Weights of a small mixture-of-experts language model, trained from scratch on English Wikipedia.
Size: 9 layers, vocabulary 2048, 40.7M parameters.
Experts: 320 GeGLU neurons an expert, a sigmoid router.
Training: a variant of Muon for the experts, 401M tokens, 6113 steps.
Below are experts of layer 2 (counted from 0) of a mixture-of-experts language model. Rows are named router (the router's row for the expert), gate (a neuron's input weights, with its number), up (a neuron's input weights, with its number), down (a neuron's output weights, with its number) and show model dimensions 0-127. Each number is 128 + 32 x the weight over its row's rms, rounded and kept within 0 to 255.
After each expert's rows: a language model's description of what the expert responds to. This comes from a sample of Wikipedia text that the model never trained on.

# expert 6
router [175  91  72 113 148 164  98 194 124 138 147  92  95 121 154 111 130 136 141 112 132  62 118 168 128 167 115 121  93 158  91 139 105 114 156 169 130 100 139 142 174 136 132  37  86 155 182 135 168 150 121 139 136 140 112 100 110 135 193  69 101 157  95 165 137 130 104 103 116 121 102 163 162 169  79 140 168 127 140 112 123 101 135 154 149 163 177 101 151 103 122 144 113 139  83  80 108 145  85 112 123 174 131 170  89 149 183  69 153 174 168 135 154 127 108 120 146 164 161 177 149 122  67 179 143 139  63  53]
gate2 [167 130 180 170 115 120 142  98  74 133 169  81 134 150 163 117 117 118 206 139 204 124 129 157 110 127 134 148 143 143 201 174 117 112 167 121 118 111 151 107 153 151 167 163  58 107  80  79  75 117 101 156 118 115 212 134 129 155 174  76 129  96 106  96 147 118 205 117 134 156 116 136 150 147 134 173 128 120 142 147  86 146 121  56  38 166 126 109 132 174 128 100 141 179 137 127 147 196  86 106 160  81 161 133 110 111 108 150 144 132  78 154 133 135 131 145  93 123 128  91 127 104 111 158 122 154 111 113]
up2 [160 126 112 105 151 155  52  57 132  77 129  93 123 141 151 172 139 136 161 140 104 144 134 181 128 106  86  92  89 173 148 150 124  90 129 194 140  78 143 200 142 127 179 136 138  77 161  57 150  85  89 143 141  91 104 160 127 144  95 122  86  89  93  67 114 159 156 156 176 164 135 125  95 148 138 126 122 183 118 108 150 155 140 121 145 106 153 100  54 166 148 158 147 142 138 137  94 121 138  85 133 121 162 159  95 116 121  94 137 176  61 169 128 133  90 181  91 112 133 132  79  86 136 172 103 124 160 162]
down2 [147 169 134 127 166 104 138 177  80 184 105 155  89 165 109 115 137 115 123 103 104 154 128 108 101 107 181  97  88 120 120 107 130 127 130  82 127 208  72 104 128 123 108 172 112 161 114 159  98 116 118 172 122 144 155 142 195  60 145 168 168 161 141 177 143 131 101  92 126  89  94  99 118 156 168 113 151 137 183 177 145  70  89  81 143 163 105 159 122 139 154 116 143 144  86 117 152  73  92 117 159 113 150 130 155 147  83 111 107 203 116  92 140  97  81  86 211 145  96 123 139 154  93  86 125 109  65 135]
It responds to: Word-final suffix pieces. Final word pieces e, es, ion, ity, ap, ending common words, such as muscl-es, combust-ion, pric-e, né-e.

# expert 42
router [ 97 133 130 145 119 151 127 178 136  89 135 133 161 169 146 177 102 182 125 199 113  74  75  66 150 116 185 137 137 131 171 138 128 152 169 171 101 142 123 113 202 139 109 134 137 163 137 105 106 124 148 101 130 129 159 107 172 118 195 126 124 138 143 134 171 115  98 126 143  95 127 145 102 113 129  92 144 158 156  59 128 108 150 126 153 153 176 126 142  89  83  88  85 123 129 114 181  82 115 121  68 132 139 109 123 107 141 115  93  57 161 118  79 132  79 101 188 121  56 108 121 137  51 153  61 122 180 151]
gate1 [131 111 179 119 125  96  67 172 113 129 101 179 160 129 122 148 174 202 167 203 129 120  94 123  86  86 102 170  96 113 125 185 125 181 125 124 119 111 143 144 156 207 102 126  89 150 137 146 166 120 114  74 155 127 145 166 110 124 169 121 154 146 167 185  76 171 114 149 136 152  78 122 117 115 131  87 148 140 147  91  94 143 174 174 139 121 177 120 203 152 146  88  60 129 163 140 151 127 167 129 122 122 129 175 112 119 117  99 139 105 135 150 122 111 137 132  91 123 136 133 157 158  46  57 169 173 131 148]
up1 [ 91 111  98 107 118 134 131  93 118 110 138 105  75 158 116 129 155  67 136  60 136 109 127  62  94 192 140  97 163  91 117 147 119  84 127  81 175 159 108  66  63  68 106 146 113  90 142 113 108 143 178 123 132  93  90 105 199 165 166 163 133 115 121 137 145  87 119  92 132 153 134 160 107 142  93  96  47 184 115 168 152 105  16 112 115 177  89 130 120  87 125 128 139 125 123 141 102 112  94 137 121  92 128 178  91 112 122 124  82 159 145  96 156 172 113 116 152 111 122 149 153 126 177 142 110 142 114 110]
down1 [184 109 134 162 151 152  98 166 127  93 126 137 136  83 118  85 127 166 156 133 104 113 121 173 122  98 131 122 120 109  87 144 114 167 143 153  98 119 148 138 170  73  89 143 162 130 158 156 130 131 149 138 101 141 127 159  79  94  90 120 141 116 119 102  50 153 151  95  71 175  71 135 155 170 145 111 114  95 112 135 129 112 163  60 126  71 165 144 164 125 154 100  78  72 112 138 170 193 175  88 122 183 103  89 168 190  96 128 104 130 144 170 153 105 106 165 137  99  86 202  95 134  98  86 181  89 159 161]
It responds to: Indefinite articles and numbers. The articles a and an, plus one, two, some, other, after is, as, with, as in "is a 2008 documentary".

# expert 21
router [158  63 149  79 121 127  97 147 140 135 181 153 103 104 153 102 161 112 116  97 156 195 121 205 133 128  96  77 134 120 137 143 178 160 136 159 113 135 144 137 108 107 114 125  74 180 143  92  98 180 115 103 118  57 191 123 137 155 100 134 124 162  69  99 164 106  90 136 147 103 155 154  57 110 181  93 109 170 138 174  69 161 141 147 118  70 144  85  77 138 156 162 144 147  90 110 134 111 145 138 175 151 136  97 138 112  92 115 115  98  97 124 136 172 114 101 104  75  94 161 150 153 158  86 159  60 118 132]
gate9 [137 157 163 108 136 158 122 164 125 145 164 153 167 156 156  72 143  47  81  85 150 102  83  66 148 135 138 163  89 128 145  64 120 108 152 160 123 150 157 133  85  86 107 166  90  56 157 134  88 189 155 123 143 144 156 140 153 175 147 146 144 119 118 138 154 148 132 120  92 131 103 193 163 130 143  59 172 112 116 135 101 138 109 129 169 167 121 104 168 167 155 158  88 116 170 138 158 165 104  97 111 120 165 142 140 109  99 167 149 140 126 101 106 177  96 101 181 145 166 105 196 115 205 158 118  76 157 138]
up9 [115 145 115 146 115 140  92 184 152 103 159 153 145 192 131 147 126  21  99  79 150 131  98  70 174 182 152 177 135 103 126  97 103 149 153 159 148 197 159 150 135  96  90 117 104 139 108 141 119 198 127 131 160 135 169 127 159 184  96 141 153 113 119 172 152 145 114 147  92  76 122 206 178  91  91  96  94 100 119 138 133 136 109 154 145 151 157 149 120 110 175 192 154 110 171  93 163 109 156 117 154 125 146 180 158  96  93 170 128 117 132 103 116 160 152  95 160 142 144 104 134 123 206 129  91 102 103 111]
down9 [134 153 132 106 112 139 161  94 154 113 171 111 128 142 107 117  98 137 144  63 164  98  90  94 189 171 158 142 113 108 170 104 113 183 145 122 149 104 114 201 149 157 148 114 159 164 125 178 118 131  97 114 114 142  90 140 142 130  65 118  90 116 121 176 147  96 112 135 183  73 192 106 117 101  89 139  83 112 135 189 105 120 150  49 143  79 165 140 173 160 126 116 111 171 155 108 160  94 154 193 128  73 102 189 143 109 139 122 118  87  99 168 108 168 114 128  90 106  51 122 122 152 133  93 101  81  91 156]
It responds to: Table pipes and list dashes. Table-cell pipe separators and line-initial list dashes, plus the suffix or in words like error, doctorate, scores.

# expert 30
router [128 170 140 111 105 130 120 136  75 128 148 128 128 154 143  57  91 121 137 132 113 140 128 161  81 133 143 162 174  77 192 162 137 135 142 119 121 124 174 120 196 156 114  93  59 160 190 145 111 125 100  88 201 155 129 125 163  95 103 111 154 189 144 137 203 139 109 128 129  84 176 120 121 114  89 125 162 125 134  94 159 123 100 127 195  74  85 110 108  84 135 142  93  70 131 106 124 147 129 177 136 128 167 155  98 106 128 104 125  62 144 197  69 126  74 123 171 127 146 138  86  74  96 129 164 119  98 127]
gate0 [ 97 146 202  73 133 124  29 173 112 109 130 144 147 152 155 161 188 129 151 115 120 140 112  86  76 146 168 108 101 106 112 130 196 151 130 117  95 106  99 111 130 109 195 111 100 145 178 143 149 102 149 164  79  83  99 132 145 123  83 156 175 126 138 107 146  79 141 128  79 169 105 131 154  49  79 109 132 135  71 118 187 131  91  83 174 104 108 108  99 109 100 133 154 136 145 132 145 122 154 128 151 158  91 200 133 124 164 142  77 106 134  92 128 129 136  55 107 141 179 114 151 141 155 135 121 154 167 136]
up0 [114 137 141 117  96 142 177 153 169 136  96  94 100  84 187 148  72 147  81 134  98 144 164 142 142 124 121 123 115 188 143  83  84  92 193 121 146 100  82  65 125 138  43 139 132  93 128  95 137 100  97  99 221 175 154 126  97 101 168 142 160  91 137 192  79 119 162 142 172 146 149 148 100 129 108 179 119 162 131 133  97 116 153 101  85 161 136 156 111 131 167 160  58 125  94 120  79 141 143 119 127 145 145  84 151 137  88 135 154 128  84  93 140  98 120 113 152  93 166 130  90 145 165  98 136  77 132  82]
down0 [149 144 166 149 132 208  83 140 111 157 143 174 137 127 122 112 113  76 107 158 105 167  99  88  99 149 134 102 166  76 143 114 144 127 139 115  92 154 149 139 189 144 154 199 103 137 162 151 120  79 158 164 164  90 109 118 113  80 134 130 155 116 111 122 138 128 147 174 106 155  43 165 172 103 100 130 160 113  94 136 129 116 136  79 148  57 119 109 157 119 126 116 112 148 137  87 169 163 173 172  89 136 128 169 147  88  88 116  27 120  92 120  99 112 152 104  53 108 169  56 129 115 147 166 144 150 150 130]
It responds to: Vowel-consonant inner pieces. Short inner word pieces ar, it, le, ot, ir, such as Comp-le-te, Multip-le, sub-Sah-ar-an, Med-it-ation.

# expert 13
router [130  91 130 166  99 153  93 122 113  82  72 193 113  67 157 191 132 121 112 171 149 173 137 139 120  92 102  83 134 128 109 114 140 128 124 150 159 110  93  77  97  99  98 152 159 121  65 146 161  46 160 198 112 150 125 121 155 141 106 136 122 114 142 200 110 181 115 136  92 139 174 109 129 105  77 124  94 113  81 118 116 126 159  85 121 158 126 198  98 114 103 156 123 124 147 173  68  96 140  85 133  90 122 113 202 131 147 129 140 109 110  90 162 125 121 176 135 119  81 139 120 120 187  83 109 190  98 106]
gate1 [163 132 130 127 118 138 115 123 115 150 138 140 127 141 138 141  69 136  90 139 132  74 146  86 115 117 137 184 125 115  86 138 101 129 137  72 187 158  98 135 100  65 165 150 105 144 182 173 111 132 153 135 108 123  81 149 134 196 169  80 168 129 144 108 107 153 193 104 117 182  95 151 133 144 126  85 171 120 166  53 151 139  69 140 189 171  94  81 115 145 123 144 122  82 129  82 169 118 138 158 132 156 168 125 117 116 115 126 151 183 123 102 138  29 167  91 104  66 134 154 100 119 192 118 158 161 112 154]
up1 [129 155 128 133 144 125 139  89 129  90 131 103 139 106  81 125 109 172 103 104 101 114 170  83 129 107 133  98 162 181 111 182 132 140  95 152 128 164 105 141  62 158 141 137 101  96 160 160 112 188 102 148 156 196 121 161 102 124 209 112 137 132 129 179 136  98 188 101  79 164 151 111 142  98  86 164 121  76 117 103 168 108 146 155 121 163 125 140  67 131 179 134 157  93 154  85 181 127 135 127 118 161  51 129 160 143 161 110 130 146  66 144 139 183  99 112 133  68 152 117  75 110 132  72  82 164 125 189]
down1 [ 71  65 159 115  76 125  48 122 148 143 136 129 109  84 190 152  77 101 138 201 110 148 116 178 116 145 117 143 146 111 165  98  81 125 117 149 164 130 153 117 140 101 108 131 165 164 194  83 134 117 155 157 125  73 130 146 142 183 125 169 114 139 101 148 142 130  65 144 133 138  67  82 163 114 120  60 148 142 155 130 146 174 133 156 130 155  96 137 138 184 103  72  97 136 142 108 114 112 167 108 160 135 158 154  72 142 149 135 140 104 144 129 135 154  94 148  69  62 100 119 185 119 203 145 126 104 126  87]
It responds to: Word-initial fragments. Short opening fragments of common words after the or a, such as p(ainter), sc(ientists), ent(ering), dis, n(ec)essary, plus spaces inside number tables.

# expert 9
router [135 152  90 133 119  87 164 125 203 186 136 120 121  72 107 151 143 142 130  68 122 118 150 134 116 132 197 160 150 121  98  64 167 113 141 136 131  85 150  83 153 148 187 121  97 110 162 101 137 115 120 112 123 124  87 127 118  90 120  89 164 134 135 161 235 121 189 173 114 124 189 124 111 194 152 121 185 114  90 148 108 139 137 155 137 102  88 108  99 140 103  86  85 119 130 113 131 149 112 152 165 135 102 115  74 128  95 104 137 160 105 183  70 118 113 132 152 119 157 170 199 107  58 119 106 110 132 175]
gate1 [188 192 103 156 123 119 155 190 126 144 139  92 116 111  91  82 120 152  83 135 126  98 117 106 151 144  96 141 127 158 158 165 137 166 101 159 186  85  70  99 157 109 121 142  78 117  95 134 128 179 187  92 164 126 166 159  85 134 171 162  99  91  90 115 128 114 122 112 126 140 118 155 138 154 113 132 138  98 116 107 107 157  79 140 127 139 183 199 128 162 169  63 109 125  89  93 184  92 138 168 161 122 118 167 116 167 173  97 131 118 131 175 171 162 207 107 149 127 127 158 127 142  86 107 122 204 186 132]
up1 [137 145 123 188 117  95 125 143 150 116 101  95  98  68 131 119 128 149 116 176 110 184 150  40 145 153 100 107 156  98  96 155 196 142 109 106 179 116  90 119 128 114 141 113 110 127 123 183 157 131 130 116  97  89 147 169 148 131 100 110  97 110  95  82 107 105 112 117 159 107  78 129 173 161 116  91 129 135 122 160  83 165  75 109 112 172 112 156 103 174 159 126 110 118 109 138 139 124 162 172  96  96  79 155  97 185 121  64 170 157 126 147 158 116 123 155 103 178 124 171  72 179  66  86 113 182 212 120]
down1 [136 140 158 105 116 159 110 138 138 108 123 107 172 169 145 164 158  54 167 108 100  89  99  75 127 100 132 133 171 141 130 127  79 186 168 164 124 152 117 103  77 109 108  98  55  83  74 127 159 198 143 189 161 137 156 110 118 143 108 131 133 156 102 150  58 143 127 168 161 107  98 154 130 119 100  75 155 163 182  83 142 139 115 155 140 138 141 166 189 113 144 146 109  96 137 122  51 108  94 133 182 180 133  86 132 138 172 124 101 131  86 108  87 121 105 177 128 128 143 179 159 112 153 114 147  93  61 113]
It responds to: Vowel endings in names. Word-final o, u, et, os pieces, mostly in foreign personal and place names, e.g. Quito, Telugu, Kengo, basketball, radios.

# expert 33
router [106 145 173 117  88 102 100 122 104 120 147  71 111 121 163 121  97 122 102 113 108 109 115 177  40 105 197  96  48 151 142 156 138  93 110 135 146 105 164 195 184 113 107 107 119  52 192 107 100 118 131  72 145 151 136 125  76 100 136 159 121  86  90 126 162 114 126 133 140 190 171 131 137 102 155 123 137 143  89 143 176  78 169 104 158  95 162 111 126 148 139 102 174 151 143 148 154 131 117 172 107 183 134 136 107 128 154  81 112 136 117 122 143 171 130 138 145 158 151 193 133 102  53 187 143 105 147 164]
gate0 [154 162 123  81 105 109 160 103  79 132 162 121 157 122 139 111  74 146 163 167 114 111 143 109 142  98 142 166 176  99 174 141 155  65 128 148 130 156  89 176 159 105 104 133 208  85 169  85 136 139 121  41 141 168 125 167 122 113 112 120 133 131 103 110 149  98  81  91 147 101 143 150 104 124 122 162 135 161 163 110 125 124 114 202 173 118  49  49 119 118 125 125 120  87 132 178 109 111 199 149 128 148 201 156 161 159 135 173 134 140 111 114 188 151 102 137 134 147 149 132 131  79  60 148 167 129 118 129]
up0 [ 93  67 141 126 155  82  99  74 127 113 170 138 175 139 154  99 147 163 113 165 103 121  83 105 117 185 129 178 150 127  83  77 110 135 139 147 106 165 129 116 115 128 141 104  95 118  88 137  78 165 131 162  93 126 138  63 107 150 142  80  79 137 196 128 191  84 164 154 126 199 128 174 149 116 155 104 129  57  94 138 168 161 123 136 190  42 148 133 123 133 134 153 124 130 154 158 120 136 100 110  91 136 134 136  79 106 155 102 109 117  59  79 138 135 172 128 115 119 150 135 171 144 124 176 106 129  52 104]
down0 [109  97  59 139 147 137 179 179 100 129 170 114 123 137 130 111 134  89 176 134 140 128 129 125 156  99 120 110 123  92 213 197 149 132 168 146 119 107  96 142 108 122 189  86 109 171 174 112  58 119 113  93 187 145  92 130 110 119  74 137 187 101  80 112  81 195 119 149 129 130 128  67 115 140  84  88 138 131 121 144 101 118  97 126 135 138 121 149  83 134  76  85 148  85 141 154 163 144 188 158 161 143 147 163 196 200 105 144 114  97 111 136 121  94 139 122  64 154 104 110 116 124 141 160 120 184 118 135]
It responds to: ing and an suffixes. Word-final ing and an pieces, mostly gerunds and participles like ruling, rising, becoming, using, plus names like Manhattan.

# expert 47
router [ 96  95 154 132 138 148 131 108 107 165 121 170 135 202 166  51 138 123 133 159 115  92 114  99 132  90  93 123 140 112 166 167 126 129 149  87 178 129 119 123 133  98 148 130 177 171 147 120 132 130 100 164 132 181 113  78 157  92 117 138 116 136 178 147  73  93 160   1 162  84 104 103 143  92 161 103 168 106 154 152 117  71 100 196  86 110 176 123 124 133 148 146  80 109 102 141 170 129 148 122 137  83  87 155  77 133 148 130 161 183 106 178  98 113 148 119 118 160 154 143 108 122 103 135 133 106 200 115]
gate0 [118  99 119 151 143 118 154  99 158 134 130 148  96 175 166  85 166 102  62  59 126  88 219  87 177 175 155  99 115  90 123 174 138 117 140 120 135 177 193  97 152 130 144 104 126 142 176 150 157 154 163 113 145 112 149  97 120  82 177 138 119 177 156 119 142 151 125 111 133 110 128  98 138 146 119  63 116 158 135  93 159 151 159  81 142 137  55 125 103 116 161 215  91  74 116 163 153 131 117 134 173 113 108  90  80 141 106 106 174 173 112 150 114  72 136 144 173 180 136  86 150 142 117 139 170 108 150 134]
up0 [142  94 102 161 140 126 156  10 137 157 175 118 116 183 136  89 111  94  91 165 144 114 161 155 136 101 115 187 149  88 154 158 142 123 148 142 181 112 150 152  74 109 115 162 151 172 122 159 185 134 181 125 115 162 168 143  81 116  99 105 115 127 166 190 106  88 148 141 146  56 135 141 155  79 122  95 126  62 114  78 178 155 161  84 130 128 146  79 137 154 133 130 116 103 101 156 129 129 121 119 112 143 155 135  66 110 138 140  94 168  88 127  92 160 147 139 114  98 144 126 109 122  77 141 136 119 226 124]
down0 [ 32 123 153  98  78 130 129 129 177 104 142 148 137 103 125  98 107 112 155 125 206  99 129 149  95  96 160 126 139 111 109 117 127 124  66 145 155 133  85 111 114 132 172 105 115 142 129 141 124 169  84 163 115  68 144 118 216 161 128 115 104 135 143 112 168 111 176 136 230 161  83 139  87 223 170 198  88 116 114 131 149 100  99  69 124 112 134 124 145 141 128 119 159 167  95 105 146 139  87  81 161 102 101 203 108 117 106 124 131 148 146  84 132  97  94 149 152  96 124 147 117 146 143 115 146 155 122 140]
It responds to: Inner Latinate stems. Middle pieces of Latinate words after prefixes like ex, re, con, st, such as ect, ort, ons in respect, portrait, responsibilities.

# expert 52
router [115 143  97 124 110  99 144  96 110 110  91  71 139 127 192 156 112 154 200 121 156 116 148  49 112  79 133 145 144 170 122  83 169 111 109 178  98 116 152 194 129 166 112 109  64 123 163 118 130 171 140  91 153 161 169 128  73 133 140 152 171 155 162 134 177  70 112 174 110 117 138 176 135 129 113 160  63 111 139 152  88 116  87  84 118  77 136 102 146 189 124 102 104 148 168 115 150 118 123 181 111  89 140  90 136 123 100 139 107 152  84 131 167 127 180 150 168  88 120 166 120 160  81 149 106  59 131 159]
gate1 [143 126 191 132 121 134 111 182 104 139 131 146 164 103 122 156 177 127  93 156 166 108 104 118 165 183 128 125 164 106 137 136  60 122 101 127 164 120 161 107  78 122 169 138 127 113 166  99 116 109 145 147 114 149 164  67 148  77 136 164 191  86 103 131 108 163 161 134  83 116 148 143 161 103 123 211  80  92 121 130 164  99 160 143 117 118 166 135 155 237 146  88 154 143 134 112  86 111  79 129  96 164 151  87 102 125 144 111  97 175 123 122  99 105 112 137 140 118 122 157 133 166 109 164 100  57 196  56]
up1 [145 105  62 150 131 137 145 110 149 138 164 140 142 106 121 128 119  90 154  52 131 188  85 130 104  79 137 113 118 160 111 159 119 106 118 102 157 175 161 128 126 155 160  88 116 131  97 153 204  86 155  79  94 155 126 153 181  61 137 157 121 140 135 100 113 100 121 116 157  89 140 134  79 124 166 146 124 162 114  55 132 179 149 142 155 177 108  74 121 137 115 125 170 130 173 153 136 128 156 168 100  71  93 167 187 127 159 102 119 161 170  86 118 115 159 115  97 130 114  66 159 100 191  73 181 172 165 105]
down1 [ 80 165 145 113 108  86 131 127  84 192 135  94  97  83 147 122 154 136 118 109 184 151 101 110 124 100  48 166 101 212 113 152 152 109 159 110 149 128 124 123  77 229 131 172 133 130 157 114 142 117 104  59 134 175 188 109  99 108 132  95 109 129 121 132 161 109 157 168 106 159 135 149 135 128 166  99  48 135 103 135 133 109 129 110 166 123 100 150 115 141 147 147 171  75  81 135 137 166  86 166 162  96 181 108 122 142  89 111 141 149 118 189 117  92 109 143 152 108  97 134 155 159 187 145  90  90  86 146]
It responds to: Past and -ate endings. Suffixes ed, en, at, ate, ated ending verbs and participles, such as foaled, needed, grossed, followed, failed, and Boat.

# expert 24
router [ 92 156  89 143 117 125 139 111 188  46 104 164  93  78 152 150 176 136 119 151 110 152 148  81 168  93 118 127 150 104 147 212 101 169 147 124 135 103 111 117 127 172 148 133 156 122 130 157 140 183 170 140  88  81  88 136 138 160  81  94 105 125 157 140 134 165 127 139 126 175 181 145 143  80  86 133  72  84 156  87  72  88 152  92 125 137 155 131 104 130  76  57 123 112 154  87 132 107 119  84 142 105 160 148 188 117 161 109 147 110 135 116 143  88 131 149 125 133  69  87  92 118 152  67 158 162  61 116]
gate1 [140 139 127  87 113 131 125 165 108 159 133 180  77 167 118 104 163 137 114 166 141 120 160 121 189 189 137 130  97 123 127 196 134 119 125 101  92  73  98 144 116 148  93 139 151  68 144  62  66 110 181 110  80 156 104 122 103 107 150 120 175 179 117 104  94 113 124 140 118 140  83 104 140  85 130 136 208 125 111  88 159 122 137  91 172 158 132 130  77 178 137 115 172 140 126  86 185 163 135 159 243 111 150 126 158 140 140  79 127 161 111  96 149 156  99 130 124 190  94 122 123 111 135 150 155 120 175 124]
up1 [132 159 134  68 128 143 137 130 143 193 141 144 114 148  86  99 167 172 123 176  62 166 144 135 173 130 154 151  95 171 178 158 145 129 113 164 117  86 158 159 175 157 119  86 117 106  91  50  93 123 155 144  55 141 169 172  99 161 158  64 115 175  92 116 122 133 108 162 125 137  75 136 122  97 157 139  94 122 131 139 182 147 147  51 165 200  97 114 139 154 134 108 198 102 114 154 177 102 111 191 156 116 100 137 173 164 143  98 101 107 121 139  97 143 166 140 124 122 135 146 111 145  80 151 128 132 108  98]
down1 [100 107  95 123  89 180 150 130 117 101 124 137 106 161 158 109 155 134 137 125 150 147 131 119 117 112 137  71 152 149 153  91 154 184 141 179 171 218 133 171 139  77 142 198 145 134  66 149 183 143  99  73 141 131 166 152 144 218 152 127  68  66 175 138 178 152 110 142 134  78 122  66 127 144  94  90  95 138 118  66 127 122  80 158  63  77 104  88 102  88 120 143 160  93 111 179  98 164 132 143 101  90 175 119 146 139 136 121 138 114 142 104 133 118 136 133 143 123 104 123  83  98 116 134 149 156 102 142]
It responds to: The and noun starts. The word the and m/M word starts after prepositions, plus common adjectives and nouns like new, former, final, book, film.

# expert 3
router [120 150  89 127 125  99 118  78 110 171 111  67 125 175 165 106 137 116  98 145 115 122 158 125 102 137 143 153 168 107 172 192 120 186  88 105 142  98  91 120 215 124 167 128 119 185 171 186  91 100 126 129 105 152 147 118 116 119  75 133 134 151 159 122 154 106 158 107 145 153 193 143 148 189  94 148 103 150 104  64 189 104  50 102 145  90 198  77 164 125 136 125 101 138  57 150 179  98  85 181 137 109 143 136 135 143 131  87 116  91 124 113 125 165 117  94 115  83 144 123 117 125 159 122 144 119 159 165]
gate1 [157 161 114 124 110 161 135 215 114 140 153  54 112  67 129 107 116 128  90 106 153 177 108 149  95 108 185 116 116 102 143 248 166 127 105 115  74 195 142 115 112 121  71 137 128  99 133 135 154 166 153 147 101 155 131 105 113 131 110 121 150 130 131  94  90  86 112 163  73 169  94 115 130  99  69  97 158 116 109  83 125 168 131 112 143 105 117 126 122  88  89 133  96 127 111  96 189 111  97 149 103  91 122 138 113  99  92 147 178 138 115  96 184 147 166 118 130 157 168  93 149  73 105  87 173 140 112 174]
up1 [103 124 132 110 108 141  80 170 172 127  85  89 140 134 172 142 128 177 155 125  92 109 136  91 159  95 115  74 175  76 150 110 152 160 130 119 168 117 128 127 159  91 124 104 140 190  75 160 124 109 131 167 203  80 131  88 111 128  62 120 116 149 151 105 107 157 113  85  83 140 161 152 126  77 113 146 168  89 123 182 138 109 175 155 135 101 149 100 134 142 141 134  39 109 152 153 124 104 140 148 178 119 124  46 123  87 110  72  96 135  64 134 111 111 101 106 132 180 144 158 119 157  84  99  99 195 165 128]
down1 [132 103 146 144 110 101 121 110 177  70 165 104 117 116  94 183 130 180 124  82  88  94 130 104 163 250  93  64 124 102 149  83 108 107 178 108 103 105  90 136 149 152 129 143  90 106 123 109 115  85 152  91 129 157 173 134 141 134  90  96 129 140 147 200 190 117 158 168 128 118 138 121 176  84  50 130 161 107 130 143 179 115  96 100 114 153 145 143 174 150 151 150 102 122 141 106 128 139 169 109 145 104 123 207 142  71  90 146 149 112 195 164 126 110 164 145 125  87 111 138 149 101  99 138 116 124 146  97]
It responds to: Word-final s and fragments. Mid-word pieces, mostly a plural or word-final s in names and team lists, plus th, ut, art, and percent signs in poll tables, e.g. Negros, philanthropist, Stewart.

# expert 19
router [122 106 148 170 101 143 106 116 108  75  77 197 106  60 160 181 136 113 108 159 152 166 131 142 135  85 117  83 129 143 113 126 144 143 113 150 157 115 105  89 107 111  98 166 162 125  61 147 166  55 167 199 107 136 112 135 156 139 100 145 119 106 145 182 112 181 104 141  89 147 189 128 131 111  81 131  93 117  74 125 101 132 142  86 110 168 130 209  94 121 126 158 144 116 152 172  66 118 137  72 137 106 124 124 207 135 150 132 137 110 114 108 168 140 121 166 133 131  74 129 130 117 171  81 108 200  98  98]
gate1 [109 150 124 129 102 134 122 163 108 144 127 128 128 150 105 137 122  81  92 145 110 144 126 107 156 111 150  59 130  61  87 214  98 117 124 121 145  97  95 142 134 138 162 143  92 130 178 125 142  85 141 128 127  99  63 195  62 149 145 120 118 137 124 188 143 150  93 130  97 128  87 138 117 159 165 104 149 178 144  91 125 149 128 178 128 154 188  93  80 121 116 141 167  81  91 107 145  91  55 127  40 198  98 140 158 118 143 133 105 129  70 129 151 121 141 123 134 120 144  98 157 115 176 155  61 111 152 204]
up1 [104 106 171  76 118 129 105 121 118 144 128 137 157 145 135 133 109 140 140 108 102 157 113 161  91 113 107 123 126 191 122 119  97 134 163  85 159  97  85  75 128 134 144 126 169 137 113 105 165 141 138 221 167 195 170  76 118 187 171 118 162  87 167 178  38 133 179 150  89 139  69 107 130 112 122 152  84 146 121 115 144 141 142 131 162 111 114 160 107 158 147 105  59 152  91  74 115 151 109 163 174  67 128 132 131 176 171 157  99 144 144  72 140 123 140 125  89 139  70 167 109 153 151 118 107  86  76 113]
down1 [208 160 128  82 174 163 113  36 162 140 189 130 128 154  83 140 149 137 138 167  98 146 109 143 121 103 103  76 140 119  81 101 137 154 126 155 100 155 162 189  97 156 113  81 135 101 151 171 124 171 131 154 158 136 129 124 144 115  85 124 133 132 101 122 184 102  86 157  96 122 188  90  39  59 138 140 104 189 116 138 105 178  64 121  96 126  97  77 102 105 130  95 147 168 111 138  86 135 145 132 154 141 165 132 109 124 151 123 138 113 143 141 178 101 115 146 131 121 128 124 139 149 192 115  73 165  76 142]
It responds to: Noun-start consonant clusters. Opening pieces of nouns after the, a or and, such as cl(imate), fl(owers), br(idge), col(lective), organ(izations), Pl(aces).

# expert 59
router [129 116 134 139  97 136 107 117 111  79  80 190 106  71 147 170 130 108 116 187 159 165 130 150 127  88 123  78 147 134 127 112 150 126 127 145 144 113 103  78  89 106  88 156 171 107  55 150 169  45 179 217 117 133 140 111 136 124  94 144 117 103 149 170 126 203 101 131  87 159 154 133 122 127  80 130 103 130  81 119 108 133 170  73 110 164 145 205  94 106 114 154 144 128 131 165  87 133 139  85 135 103 136 109 204 119 156 130 156 105 107 106 158 146 106 160 133 136  67 141 141 116 176  90 109 190 107  97]
gate9 [171 109 195  70 151 127 158 210 158 123 114 137 118 158 147 133 134  69  86 107  90 134 130 142 131 148 123  85 155 116 149 143  95  98 161 136 172 154 134 124 115 112 137 128 145 108 159 124 184 176 168 121 134 104 145 154  82  98 120 140  97 122 138 125 127  25 178  83 152 119  73 138 154 125 170  75 113 154 188  63 130 164 152 159 160 107 145 142 113 123 137 147 119  81 122  61 104 125 162 147 152 186 106 147 117 163 129 142 131 203 106 229 111  88 158 141 125 152  97 116 114 133  87 107  94 111 129 128]
up9 [138 105 125  94 131 142  66 152  96 137 120 190  70 111 128 128 120  86  96 116  87 158 150 202 116 156 146 100 161 105 142 124 184  91 139 161  55 121 149 145 154 126  79 111 140 106 120  80  91 146 124 147 170  80 117 122 147 115 125 129 146 127 105  77 119 175 136  60 140 186  88  69  98  76  76  99 172 143  93 105  96 166 144 118 123 154 169  67 161  91 108 145 129 154 140  88 183 137 133 130 112 175 163 125 154 140 153 158 136 127 165 110 102 106 162  95 153  81  81 122 109  46 135 119 142 191 130 105]
down9 [150 137  56 188 155 152 135 152  94 143  83 121 173 122  74 115 136  94 150 198 120 107  77 123 113  64 145 144 135 106 134  92  91 106 157 179 113  82 110 100 163 148  83 116  99 126 162 134 143 200 134 167 194  71 130  90 120  78 156 113 177 165 146 112 119 118 144  87  99 149 129  79 140 104 135 130 129  70 125 142 116 145 153 115 162 130 158 123 190 126 178 136  59 131 179 150 101 101 139 185  91 143 168 130 130 126  88 121  94 164 119 143 196 108  85 137 120 141 113 101 154  97 108 122 196 123 127  89]
It responds to: Word-initial capitals. Initial letters or short opening pieces of a word, often capitals like L, H, P, F, Sup starting names, list entries, or terms.